config.yaml
n_kv_head: 10
init_std_o: 0.0
batch_tokens: [65536, 131072, 196608]
seq_len: 256
Below are experts of layer 10 (counted from 0) of a mixture-of-experts language model. Rows are named router (the router's row for the expert), up (a neuron's input weights, with its number) and show model dimensions 280-319. Each number is 50 + 10 x the weight over its row's rms, rounded and kept within 0 to 99.
After each expert's rows: a language model's description of what the expert responds to. This comes from a sample of Wikipedia text that the model never trained on.

# expert 29
router:45 78 72 43 62 63 43 62 50 59 54 43 57 50 59 47 50 55 57 49 59 55 46 57 46 58 46 47 40 40 42 56 48 53 53 44 57 60 49 61
up0:56 45 46 42 62 49 40 45 51 60 54 63 68 46 62 67 47 50 54 47 48 49 46 62 72 52 49 50 56 42 42 36 67 47 45 66 78 61 40 61
up1:54 49 61 44 56 48 34 40 49 46 50 37 51 44 42 48 65 30 47 34 51 47 42 56 36 53 56 53 37 38 52 50 55 64 44 52 54 59 52 37
up2:55 40 41 62 53 44 50 51 58 46 51 50 47 38 54 55 51 61 45 45 45 52 39 68 50 44 47 51 44 52 55 47 52 42 62 60 48 55 37 55
up3:37 57 57 43 44 59 54 66 30 52 57 53 42 57 49 52 69 51 48 60 58 47 39 57 52 59 57 49 71 60 51 47 54 47 56 66 49 51 52 73
up4:47 33 64 51 42 38 44 58 61 51 65 47 46 41 49 46 58 50 49 30 28 51 40 38 50 53 45 29 51 34 51 67 49 53 50 49 49 54 50 43
up5:49 49 59 59 49 41 59 57 46 46 49 51 61 53 56 43 42 53 60 60 42 49 41 57 46 40 43 60 56 31 50 43 59 60 77 62 64 52 50 63
up6:43 59 43 56 52 51 54 36 50 49 39 49 51 47 55 63 71 57 49 43 59 52 32 61 39 56 25 34 34 49 68 47 38 36 59 51 64 57 55 36
up7:34 64 74 49 42 46 48 72 59 39 42 44 63 37 50 43 58 54 64 52 66 60 45 55 83 56 56 56 47 48 38 55 62 60 45 54 57 38 55 72
up8:46 45 55 44 55 41 44 51 38 46 56 44 31 41 66 37 53 47 40 58 42 61 47 68 42 45 53 51 56 54 54 58 33 43 27 49 49 44 46 38
up9:42 48 61 55 59 44 58 66 49 47 39 52 53 56 65 47 56 38 52 35 51 59 53 68 56 54 37 57 30 22 40 64 47 45 62 54 36 53 57 59
up10:41 68 37 62 54 77 60 59 58 38 48 47 74 64 49 42 38 47 55 50 58 42 49 68 59 70 54 40 50 58 44 43 41 34 50 58 45 53 42 63
up11:54 64 48 33 48 49 43 58 58 51 42 43 57 64 55 69 41 58 79 39 42 54 36 71 51 49 43 41 37 31 47 59 49 52 74 44 74 58 58 70
What it handles: Inner word pieces, taxonomy

# expert 1
router:50 57 55 43 60 58 47 54 51 59 44 36 54 59 65 62 59 58 63 48 45 59 52 47 49 65 38 37 47 44 32 58 39 48 55 40 50 55 45 65
up0:50 47 34 47 39 64 54 43 45 53 48 58 54 55 64 45 51 40 59 45 39 76 45 48 52 56 24 57 42 47 34 55 45 51 58 49 55 44 49 37
up1:29 43 68 61 66 57 57 51 38 39 42 46 63 56 52 27 66 69 80 55 65 45 53 39 42 63 30 44 47 65 65 62 39 44 47 47 47 54 50 46
up2:48 68 57 62 54 42 59 48 46 46 38 60 49 41 54 59 65 48 43 27 47 71 58 52 36 40 41 45 57 42 45 52 35 57 58 42 58 54 43 31
up3:60 40 47 57 54 42 49 49 47 68 56 60 72 42 55 39 56 48 42 67 60 45 47 42 40 38 60 45 40 51 78 51 60 56 56 67 51 46 48 45
up4:66 44 53 43 35 52 48 52 58 51 49 43 45 41 48 45 42 60 50 35 53 55 34 71 53 73 57 51 54 62 58 59 51 39 28 41 64 39 48 59
up5:52 56 53 34 45 69 54 59 63 59 65 54 58 33 45 58 48 52 63 53 63 58 59 53 47 53 54 67 51 50 43 68 52 67 55 43 56 69 60 45
up6:42 42 64 61 55 49 59 53 40 54 40 51 48 50 65 43 57 55 44 19 51 53 50 50 44 64 34 36 54 51 32 63 50 40 55 46 49 54 54 40
up7:54 42 46 57 68 40 49 51 45 40 52 48 57 46 56 66 41 65 55 46 42 44 51 55 58 56 60 69 51 59 49 67 36 41 50 50 35 36 54 59
up8:32 55 50 40 40 55 44 50 52 54 55 39 54 55 56 64 34 42 27 50 37 61 48 51 55 67 48 53 58 40 28 62 51 34 48 50 47 61 53 72
up9:57 61 65 46 58 46 40 48 40 53 41 40 62 31 50 60 60 62 46 55 54 56 62 45 54 48 27 33 54 63 66 67 52 42 65 62 56 62 70 51
up10:39 41 40 50 40 45 51 62 49 46 50 56 62 68 70 34 44 41 59 51 47 48 47 42 60 40 26 60 49 56 37 55 41 64 45 55 62 38 52 52
up11:55 56 57 62 87 77 43 51 55 55 59 60 48 48 52 76 43 29 58 45 50 36 46 51 48 39 49 47 61 43 42 36 42 49 45 27 52 49 46 52
What it handles: Name-initial syllables

# expert 44
router:35 41 53 46 60 60 48 68 52 65 53 32 51 52 59 55 51 69 65 50 47 59 37 67 45 61 49 45 34 40 41 57 40 50 60 36 54 49 57 50
up0:57 50 69 53 51 43 32 38 46 58 28 55 66 59 59 39 35 53 67 31 54 61 45 51 34 61 56 64 63 62 55 43 44 54 45 38 44 59 45 48
up1:40 51 58 56 38 36 46 63 48 49 39 48 39 42 55 53 54 48 33 55 49 45 62 58 62 45 51 47 52 40 44 41 48 53 47 50 63 39 50 47
up2:50 52 60 41 49 34 60 37 64 53 41 41 46 57 38 61 49 52 47 66 31 65 33 37 51 47 55 48 44 59 45 59 18 38 49 58 48 58 47 60
up3:56 56 38 57 42 57 60 52 58 45 38 32 44 50 46 44 56 40 66 60 26 50 58 46 49 45 44 37 61 65 47 38 53 57 30 44 50 60 47 31
up4:65 44 56 36 64 62 36 50 75 65 56 36 65 61 60 58 36 49 53 45 34 59 53 53 63 63 54 47 43 32 34 60 36 56 53 46 52 54 49 56
up5:41 59 61 57 66 42 52 44 52 64 53 58 41 42 56 40 62 37 58 41 29 58 30 59 43 35 38 30 36 42 58 69 41 52 53 51 45 44 49 58
up6:63 62 40 42 57 54 39 52 56 75 22 50 56 67 50 60 39 61 55 51 46 38 46 43 64 53 42 49 44 26 42 50 50 59 51 43 56 63 55 43
up7:41 59 60 53 49 50 48 62 54 58 49 31 64 53 44 65 41 49 59 45 49 62 54 62 59 63 41 50 45 40 50 50 32 54 59 51 45 62 45 64
up8:34 49 69 52 56 68 31 45 46 53 40 55 51 38 63 49 46 44 47 40 47 49 43 36 49 46 65 38 51 44 63 60 47 60 56 48 32 61 59 43
up9:55 49 65 43 30 47 26 49 50 39 41 28 51 41 34 63 52 54 64 47 56 43 53 57 47 48 46 64 36 56 48 75 44 51 58 48 79 51 54 49
up10:44 78 54 54 60 62 59 52 45 58 35 55 56 42 48 42 34 45 50 53 57 58 52 51 48 44 38 50 40 56 53 44 45 53 41 64 36 64 46 62
up11:52 65 58 50 43 57 41 56 47 57 39 25 43 60 53 44 49 50 54 45 39 54 42 64 55 61 41 42 44 38 43 67 48 67 64 47 44 59 65 53
What it handles: Name-final suffixes

# expert 30
router:47 53 66 42 60 54 35 68 59 54 45 31 55 54 63 62 48 71 54 45 47 50 41 69 57 54 41 39 42 36 33 58 51 49 53 49 60 44 62 53
up0:51 56 54 52 42 47 31 59 52 57 51 46 51 29 55 37 43 43 52 48 61 49 38 42 41 51 40 49 42 57 51 63 50 40 60 43 56 68 49 51
up1:49 55 55 31 55 64 33 42 56 55 49 35 61 57 60 57 52 69 63 44 51 64 44 46 56 48 43 38 43 61 36 48 32 57 58 46 48 54 64 59
up2:51 39 73 72 44 64 52 56 55 36 51 53 54 59 72 52 35 51 35 47 53 33 39 62 46 41 53 47 27 44 52 57 40 46 65 57 58 59 52 53
up3:52 46 42 37 41 47 52 68 47 45 47 51 52 56 52 71 59 57 64 48 38 53 61 61 74 51 31 45 42 52 40 41 52 49 52 62 35 58 66 64
up4:46 44 62 62 48 49 48 39 53 40 50 49 61 59 57 53 46 52 54 40 45 54 59 44 51 45 34 53 65 34 39 48 57 70 51 45 35 43 76 42
up5:44 41 37 52 43 51 52 44 51 70 58 57 48 55 54 37 29 59 71 36 51 44 54 56 65 63 59 48 68 37 52 64 49 37 34 51 53 52 63 49
up6:46 54 44 43 34 40 47 56 51 53 34 52 44 39 62 59 53 45 50 56 59 48 46 51 46 54 41 52 55 60 56 53 40 50 55 62 68 52 50 45
up7:50 63 59 55 59 56 39 54 66 54 48 50 48 62 52 59 35 50 55 33 50 63 47 64 59 56 43 42 38 28 56 50 35 67 63 43 61 61 57 61
up8:47 54 36 56 64 49 42 58 59 43 46 53 54 60 56 56 51 43 40 56 54 39 45 51 36 38 55 43 57 52 35 37 31 78 36 48 45 40 49 48
up9:41 54 57 62 65 64 47 63 61 57 45 49 47 48 54 41 55 59 51 44 48 59 45 62 52 44 60 54 39 31 40 52 47 49 72 48 49 42 66 54
up10:58 44 58 44 30 34 43 53 41 51 42 47 41 55 61 29 58 42 61 51 38 50 41 46 57 58 57 48 53 67 56 79 46 32 57 51 48 50 59 40
up11:49 34 45 41 40 44 52 65 62 47 63 33 64 33 43 62 51 49 56 46 65 48 36 47 40 55 65 65 48 43 43 59 44 37 55 35 48 56 59 46
What it handles: Inner syllables of words

# expert 16
router:55 49 56 56 58 63 46 60 67 52 48 44 51 53 55 53 61 59 49 53 45 54 47 61 50 63 39 38 51 41 44 65 42 67 68 28 63 58 61 64
up0:51 56 74 61 49 35 36 42 58 46 53 52 39 34 39 53 60 48 45 36 50 54 57 52 40 41 45 42 42 51 85 50 40 40 45 59 62 46 56 52
up1:49 65 65 49 53 78 63 36 65 62 34 39 46 30 56 38 61 57 71 56 52 69 54 50 47 40 47 56 64 57 67 76 54 40 64 45 53 60 78 51
up2:68 43 55 37 44 36 49 70 52 45 39 43 38 40 46 51 44 56 60 43 43 54 47 55 72 57 37 58 48 39 35 46 54 37 50 39 40 65 72 59
up3:61 54 43 55 49 49 55 55 45 66 57 52 64 41 50 55 51 60 52 62 61 50 33 72 51 62 73 43 53 57 37 58 56 36 53 32 63 66 47 63
up4:55 51 71 55 78 37 35 53 68 55 58 46 53 41 45 63 47 54 38 37 45 54 43 50 44 42 43 52 48 33 52 46 42 49 58 60 54 58 53 45
up5:73 59 53 49 54 53 34 44 43 50 48 53 56 34 46 54 51 56 61 64 39 55 30 51 52 36 35 42 56 49 68 62 47 61 68 46 47 45 37 54
up6:54 61 57 55 39 54 58 44 34 39 34 59 41 42 55 48 39 56 65 44 57 49 39 45 81 48 44 66 60 49 60 55 49 54 68 43 43 66 60 55
up7:20 44 60 58 62 46 62 55 36 40 59 39 49 59 66 33 41 69 38 47 36 56 49 48 42 46 60 48 42 56 49 52 43 56 57 48 37 49 43 48
up8:48 43 45 58 49 49 64 46 43 38 54 49 64 38 46 53 40 42 32 29 51 39 55 41 37 69 59 46 45 59 26 56 52 55 36 45 58 71 36 45
up9:56 41 43 42 51 40 40 51 60 42 52 45 54 45 56 80 39 68 44 24 53 61 60 41 36 33 25 51 45 51 44 48 38 49 47 74 52 62 45 50
up10:60 52 32 45 62 70 49 60 46 45 46 27 34 45 49 49 61 58 50 54 45 38 51 60 49 53 40 55 40 51 47 45 33 51 51 44 42 56 46 59
up11:55 63 47 39 46 61 37 25 57 52 55 59 47 28 49 60 39 48 51 48 32 60 56 65 51 56 54 44 54 52 51 38 52 50 35 61 42 45 56 61
What it handles: Proper-noun second pieces

# expert 33
router:43 57 53 40 58 61 46 61 62 52 40 34 61 51 51 67 41 71 63 45 42 65 41 63 50 58 49 51 42 41 52 56 43 59 59 36 52 48 67 60
up0:49 50 49 62 46 39 38 49 44 42 38 54 37 46 48 45 47 41 49 54 47 63 39 35 40 53 41 42 18 56 59 62 27 58 44 43 36 55 39 54
up1:52 42 51 52 47 56 50 79 30 38 50 60 78 40 58 64 60 43 40 58 56 40 59 57 55 46 51 44 37 43 23 52 35 57 54 51 57 59 58 41
up2:49 42 46 45 71 33 49 47 61 43 40 56 46 59 55 41 54 58 54 56 49 47 61 50 51 58 61 49 70 42 61 47 36 51 58 59 46 65 59 46
up3:63 54 48 40 58 44 60 47 51 52 47 69 62 44 43 46 61 50 58 58 46 58 49 59 59 56 46 34 62 34 39 44 45 58 33 50 52 40 48 50
up4:55 62 42 52 74 56 51 45 57 46 62 60 47 42 40 60 44 56 68 63 50 35 54 43 40 51 41 55 58 55 36 44 55 59 66 45 48 47 58 69
up5:66 60 52 55 58 50 63 38 59 47 53 53 42 64 50 56 44 44 53 41 50 53 48 43 36 55 54 54 63 41 43 49 54 41 64 54 47 58 65 44
up6:47 55 48 60 39 51 72 69 38 52 50 36 54 42 55 48 55 59 47 60 57 53 50 60 44 73 44 57 51 56 44 62 53 52 54 40 67 37 56 43
up7:51 62 39 64 62 54 64 61 60 53 46 28 47 60 40 65 51 50 43 50 59 41 39 71 38 47 24 51 36 54 45 46 51 36 48 41 62 60 42 46
up8:50 56 49 37 55 56 45 44 41 48 50 37 46 51 37 43 48 37 50 56 70 55 37 58 57 48 31 46 40 73 40 46 48 54 47 58 64 40 44 56
up9:44 35 38 57 46 30 62 61 38 46 44 31 36 60 62 72 48 52 40 53 56 38 40 37 50 61 43 52 56 51 38 62 34 62 58 55 54 59 55 28
up10:59 48 42 52 55 40 45 51 64 36 66 45 40 69 53 30 52 67 50 43 53 53 54 55 40 69 43 49 55 63 54 65 51 30 35 46 55 33 70 49
up11:54 41 55 49 47 53 42 50 40 65 48 33 57 57 58 53 57 58 45 48 34 32 42 58 49 48 58 39 64 43 49 41 51 43 66 47 43 43 39 73
What it handles: Word-final suffixes

# expert 2
router:53 61 52 44 53 51 41 58 59 43 46 38 51 49 53 55 56 56 49 38 42 60 42 66 54 66 41 45 39 38 49 56 35 47 49 38 66 55 58 56
up0:48 49 65 43 63 65 45 64 65 64 39 42 36 63 56 59 51 59 61 41 58 62 58 52 46 56 44 32 42 45 42 66 51 56 61 47 49 61 61 53
up1:55 50 48 43 54 45 73 32 56 59 58 39 47 60 41 58 52 39 68 49 45 64 37 55 51 46 54 41 53 39 48 43 53 47 52 44 56 55 57 45
up2:54 65 49 60 53 57 51 59 67 49 50 48 48 44 41 57 48 46 35 42 33 47 57 33 59 32 48 42 57 42 43 42 59 49 33 29 57 37 46 35
up3:51 62 72 27 68 47 46 47 62 62 68 51 51 33 64 55 53 49 51 40 39 68 62 58 44 66 30 52 61 56 42 53 35 67 50 54 29 45 43 53
up4:52 51 44 46 52 48 26 60 37 44 54 60 53 49 45 45 60 34 61 57 37 60 12 57 57 43 49 69 35 60 62 73 55 56 59 59 56 59 52 51
up5:55 66 35 22 63 48 45 62 58 55 48 58 35 55 68 48 50 64 48 60 50 74 79 48 47 46 47 30 57 52 45 45 34 45 43 66 70 59 43 58
up6:55 69 55 44 56 38 38 40 40 48 45 56 43 46 74 57 45 48 49 57 52 39 43 40 41 42 47 38 35 50 57 45 37 47 50 58 64 61 36 66
up7:35 53 42 34 75 44 57 54 52 58 54 58 46 55 55 54 41 54 54 55 38 56 38 37 43 68 60 53 39 56 62 60 52 58 62 42 63 49 58 52
up8:44 29 56 41 55 48 50 63 52 54 45 53 60 60 69 47 49 55 40 45 40 55 57 56 56 61 62 47 52 55 55 57 26 46 55 46 25 51 45 51
up9:48 59 64 43 66 52 54 54 61 57 57 38 65 72 58 47 34 65 51 37 38 68 50 47 49 54 51 56 46 44 34 58 46 51 65 48 52 50 54 59
up10:55 47 47 44 44 39 48 41 63 58 32 50 48 51 64 54 48 45 45 48 27 49 36 69 56 43 48 49 39 66 27 48 58 74 39 45 49 53 43 53
up11:53 57 56 45 53 54 49 53 55 42 45 46 56 53 42 51 49 53 51 55 46 61 45 54 62 41 37 50 54 42 44 45 51 52 44 58 44 70 48 44
What it handles: Mid-name fragments, articles

# expert 18
router:57 48 62 42 55 50 45 57 54 58 49 38 49 47 53 60 53 49 59 42 43 65 42 67 60 68 43 52 35 44 34 54 44 61 56 32 61 57 58 56
up0:56 43 60 39 50 58 21 39 66 54 55 33 54 42 59 42 60 45 57 69 44 66 45 48 35 39 51 47 52 52 49 63 56 57 50 38 27 67 45 47
up1:45 44 44 32 50 51 45 52 61 57 52 43 57 49 45 50 41 55 64 28 30 56 62 54 58 43 59 38 51 56 38 54 50 49 31 47 46 37 43 50
up2:40 51 54 43 67 32 28 49 41 67 61 46 46 38 54 48 55 39 55 34 53 46 39 64 49 61 65 50 59 44 50 40 37 37 58 61 60 51 44 47
up3:27 53 37 39 58 49 46 56 50 42 52 44 49 30 57 58 32 63 32 40 44 65 60 50 55 48 55 68 38 45 41 55 44 52 43 37 43 49 45 50
up4:52 65 54 43 58 45 38 49 46 61 48 34 47 41 54 59 54 52 55 44 60 35 44 36 47 56 47 62 57 50 53 53 38 49 35 28 57 38 57 44
up5:42 48 76 69 45 61 46 54 63 68 46 47 80 53 51 36 68 48 43 51 54 51 50 51 58 45 55 59 47 42 53 50 58 49 49 46 54 52 65 60
up6:34 49 39 40 71 51 61 59 49 65 57 74 61 47 45 49 50 42 52 54 59 44 48 56 51 31 35 51 42 20 43 56 42 60 50 46 52 50 55 57
up7:42 42 17 33 41 61 64 40 39 59 50 24 62 52 58 69 57 63 52 45 43 64 44 45 37 39 49 41 67 57 44 46 46 61 47 42 48 62 47 62
up8:41 51 56 36 53 54 35 58 48 42 64 36 59 29 43 55 56 76 51 36 36 37 49 37 56 51 55 49 51 64 58 53 56 48 47 55 67 43 46 62
up9:25 40 36 39 46 56 26 37 58 62 67 22 69 52 65 42 46 52 68 41 63 71 59 71 53 39 51 53 65 52 54 58 44 30 32 46 39 44 53 55
up10:39 46 41 38 67 48 53 67 50 47 58 40 44 50 47 72 53 38 42 58 23 50 30 57 35 52 56 28 54 43 51 48 48 35 44 59 63 62 53 45
up11:58 46 28 39 40 45 36 50 46 62 47 57 52 40 58 56 53 55 41 54 44 33 39 53 31 53 47 51 23 46 42 50 41 55 56 62 80 63 47 50
What it handles: Name-start syllables

# expert 58
router:53 54 53 50 52 53 27 63 69 66 41 44 72 64 49 59 37 67 53 51 42 59 40 67 60 60 41 40 36 44 50 56 33 53 75 53 53 54 61 52
up0:50 56 57 32 53 46 29 53 48 68 64 42 39 47 49 52 61 57 56 51 41 52 49 50 45 53 42 34 43 33 35 46 41 45 55 29 63 74 61 55
up1:45 33 44 67 44 61 51 37 49 47 43 68 52 53 43 60 36 50 48 63 52 58 55 33 55 56 56 38 50 43 54 59 64 43 65 49 44 37 65 37
up2:45 41 49 33 48 55 56 54 53 60 51 38 49 64 49 40 41 49 47 33 55 52 56 51 45 41 43 52 67 34 27 61 53 37 45 61 62 43 54 54
up3:45 46 54 48 56 41 51 74 67 58 47 48 43 56 44 47 54 55 36 51 40 48 66 52 38 48 65 50 56 53 58 50 34 37 50 52 32 52 47 58
up4:36 57 38 70 45 56 61 48 56 57 62 49 33 54 41 54 49 58 82 46 49 71 44 58 57 55 55 46 49 37 48 66 40 36 39 45 60 41 60 61
up5:42 63 50 41 49 57 44 62 39 62 51 39 41 62 53 46 50 46 48 56 59 48 58 65 49 71 53 56 52 47 52 58 58 56 44 54 40 42 53 35
up6:52 58 40 47 60 52 58 49 41 57 39 44 52 45 59 49 56 57 53 47 41 55 39 60 46 59 50 46 56 40 40 59 50 56 45 37 57 63 70 53
up7:37 44 75 51 57 38 40 63 33 61 44 53 58 23 47 46 51 50 62 58 49 53 44 85 58 43 55 26 57 49 48 44 55 79 42 52 46 49 39 44
up8:49 70 62 70 64 57 47 57 45 45 59 56 63 63 45 32 28 57 53 55 54 41 31 72 64 56 65 57 43 29 58 46 51 45 42 58 64 64 59 55
up9:52 44 50 44 51 53 43 57 44 52 55 53 53 53 45 51 53 61 36 36 56 77 37 64 63 60 47 23 45 44 52 51 40 61 48 46 48 53 58 26
up10:50 46 54 46 51 68 50 43 57 47 28 51 38 50 60 29 55 51 44 50 36 52 56 38 38 31 52 56 51 34 29 33 51 50 58 46 62 44 52 40
up11:63 62 52 69 56 40 66 60 52 20 34 68 52 34 45 52 41 53 61 59 53 47 47 47 43 38 55 42 25 60 64 41 44 43 45 43 63 51 53 49
What it handles: Structural and article tokens

# expert 13
router:47 56 61 36 56 59 40 59 66 57 40 46 57 54 49 60 39 53 45 36 46 62 46 57 64 61 39 36 41 45 41 52 40 50 60 47 60 57 62 67
up0:30 55 45 43 41 52 42 36 74 50 58 52 30 59 85 52 62 40 42 32 40 60 42 55 77 59 31 51 50 46 65 60 48 65 60 57 40 38 29 44
up1:50 68 62 43 46 34 53 38 33 45 57 36 47 39 62 61 59 34 42 54 31 39 44 44 58 48 42 46 42 49 54 42 29 44 63 45 49 50 35 72
up2:46 55 41 46 53 50 46 55 51 58 36 54 45 52 51 54 39 64 62 49 44 67 40 70 51 31 40 58 42 32 54 62 38 51 38 43 55 53 65 47
up3:40 50 49 46 44 77 43 43 47 48 64 74 47 51 53 59 48 62 52 43 69 65 38 45 47 41 47 27 61 46 58 52 45 45 60 57 65 74 34 51
up4:47 52 49 52 57 67 38 75 48 51 54 30 61 56 53 59 59 59 70 58 52 54 42 62 43 71 46 44 38 48 50 70 36 47 68 43 60 71 60 55
up5:41 68 45 46 46 45 29 75 46 49 55 40 40 47 51 50 27 52 62 41 56 58 51 56 50 35 53 42 47 48 48 69 44 56 60 50 50 51 50 56
up6:37 57 58 47 66 48 49 47 50 52 58 40 58 43 61 62 41 45 53 39 52 44 56 48 30 68 61 35 60 54 58 49 32 47 49 63 46 62 40 36
up7:36 46 44 45 55 52 59 54 54 62 56 44 48 42 60 45 65 51 34 43 41 40 50 69 51 50 60 38 46 38 62 39 57 44 57 67 43 38 58 72
up8:38 61 50 51 51 64 60 52 44 39 44 62 50 44 50 36 33 45 54 38 43 66 36 44 66 43 57 37 44 62 60 64 44 47 62 39 46 52 54 54
up9:40 43 54 44 66 62 48 55 51 51 57 44 34 61 57 46 56 67 52 57 47 54 40 73 36 51 37 54 58 34 40 56 27 48 64 45 49 62 45 48
up10:57 45 71 60 44 30 40 47 54 35 60 57 49 57 67 57 42 73 44 63 51 54 49 51 35 46 58 51 51 56 59 43 45 60 37 49 66 55 49 61
up11:48 60 61 37 48 61 47 36 35 44 49 36 67 49 67 46 66 28 49 19 47 70 36 58 47 60 42 47 69 58 59 71 31 64 47 39 42 62 60 47
What it handles: Function words, word ends

# expert 22
router:63 64 51 28 67 47 41 68 50 69 52 46 48 51 58 49 51 54 56 46 46 48 32 62 61 66 47 37 43 32 24 47 46 43 53 38 53 62 56 65
up0:59 46 43 58 57 41 29 44 44 35 45 56 36 45 50 34 79 59 47 50 49 68 41 57 41 53 39 50 34 39 47 36 42 50 33 44 75 53 52 33
up1:50 63 54 66 71 63 54 56 45 55 57 42 56 40 42 49 66 43 54 58 56 55 45 36 62 47 60 53 55 58 42 59 54 62 60 52 57 63 49 54
up2:50 47 65 55 55 69 42 60 66 53 48 59 39 54 47 53 56 45 51 49 44 53 37 49 49 47 60 65 54 37 47 57 50 58 52 51 46 46 46 59
up3:52 63 47 51 43 49 54 42 44 42 51 61 48 47 58 50 39 49 56 53 59 60 54 71 41 54 61 43 42 47 55 56 45 55 46 51 63 31 47 49
up4:38 61 44 31 69 37 44 74 47 59 58 55 43 44 45 51 54 67 57 62 42 50 52 46 48 49 52 58 54 53 50 48 44 34 38 41 48 40 47 39
up5:49 58 50 65 39 61 52 53 35 66 52 56 65 45 45 54 39 46 54 36 57 49 41 56 47 63 46 47 62 49 49 46 50 42 64 42 55 53 49 44
up6:53 58 66 47 53 61 55 52 52 64 44 50 72 53 60 51 50 42 54 35 39 50 41 29 38 38 57 48 46 39 71 40 53 46 41 55 41 31 59 57
up7:49 42 35 61 55 55 64 59 55 44 63 53 66 46 52 66 56 34 40 45 46 46 59 47 53 41 40 64 42 19 55 52 45 66 55 54 63 56 57 57
up8:74 74 61 73 53 67 32 54 60 33 62 52 58 64 66 45 47 54 47 67 49 52 45 58 47 36 40 51 49 44 50 45 69 77 47 55 46 52 39 47
up9:56 45 51 26 56 64 46 43 46 71 52 47 56 51 46 47 53 47 65 66 45 38 58 43 52 48 47 47 43 59 53 47 64 47 37 45 50 50 40 43
up10:64 49 50 66 68 55 56 50 43 45 54 60 50 44 46 43 47 52 48 53 49 56 32 61 53 52 48 59 66 63 66 54 32 70 62 51 45 43 54 43
up11:52 55 50 43 48 75 50 46 45 66 31 39 61 63 51 67 44 53 55 33 41 63 41 56 51 54 44 40 50 41 51 67 47 64 66 46 56 59 63 46
What it handles: Mid-word syllable pieces

# expert 19
router:51 54 60 32 58 62 32 54 53 54 33 34 51 54 57 61 48 57 50 40 45 66 43 64 51 48 44 32 29 32 28 60 39 38 48 46 64 66 46 60
up0:47 46 76 54 56 41 34 45 55 51 36 60 50 58 57 51 53 54 36 42 58 52 48 56 59 53 47 40 55 35 54 59 59 53 47 52 50 64 47 51
up1:49 65 44 49 55 48 54 57 43 46 50 53 47 43 80 50 30 67 35 55 55 51 45 58 46 46 47 41 51 27 66 68 54 63 61 45 64 52 39 45
up2:42 44 45 61 32 76 60 56 63 34 46 56 49 54 61 61 38 54 59 54 45 54 48 65 47 39 52 47 32 52 48 63 62 59 48 55 50 43 56 46
up3:50 54 51 47 48 53 36 54 51 47 36 47 64 57 60 67 42 50 49 28 65 63 56 65 61 44 53 53 50 43 59 53 35 49 45 62 57 45 55 41
up4:41 60 64 50 75 43 58 58 51 52 39 62 54 56 46 56 36 51 43 55 56 62 36 65 62 55 48 62 46 44 71 50 48 58 49 39 44 42 50 51
up5:37 55 57 59 38 40 48 48 59 57 47 54 59 36 59 76 52 67 54 56 56 37 49 62 60 45 42 38 43 61 34 32 64 49 77 54 53 50 44 49
up6:48 49 61 57 52 59 50 43 59 42 64 36 36 58 62 77 49 54 54 60 44 44 61 50 59 36 41 40 32 49 51 57 48 55 39 49 71 49 52 50
up7:51 49 57 51 51 39 50 45 49 51 47 33 58 42 51 54 51 30 45 54 45 44 53 60 50 66 42 56 42 36 53 67 38 42 48 55 43 35 48 51
up8:73 47 58 51 55 39 65 75 49 50 35 27 49 45 48 62 55 70 43 51 31 55 62 64 60 54 51 53 28 39 56 54 60 47 47 42 57 64 48 30
up9:45 56 54 55 50 48 37 38 55 76 35 49 58 63 69 48 56 62 66 43 43 48 63 48 55 35 43 44 57 38 40 64 53 57 58 45 42 46 54 57
up10:33 53 52 46 56 38 54 62 46 57 58 41 46 48 57 61 47 51 44 53 41 40 44 44 62 50 44 47 48 43 42 80 58 56 52 47 56 37 60 52
up11:38 57 47 51 70 55 30 43 56 54 69 60 56 62 43 46 39 41 47 57 40 43 42 74 48 33 66 48 36 38 55 52 42 58 62 57 39 53 43 50
What it handles: Foreign first-name onsets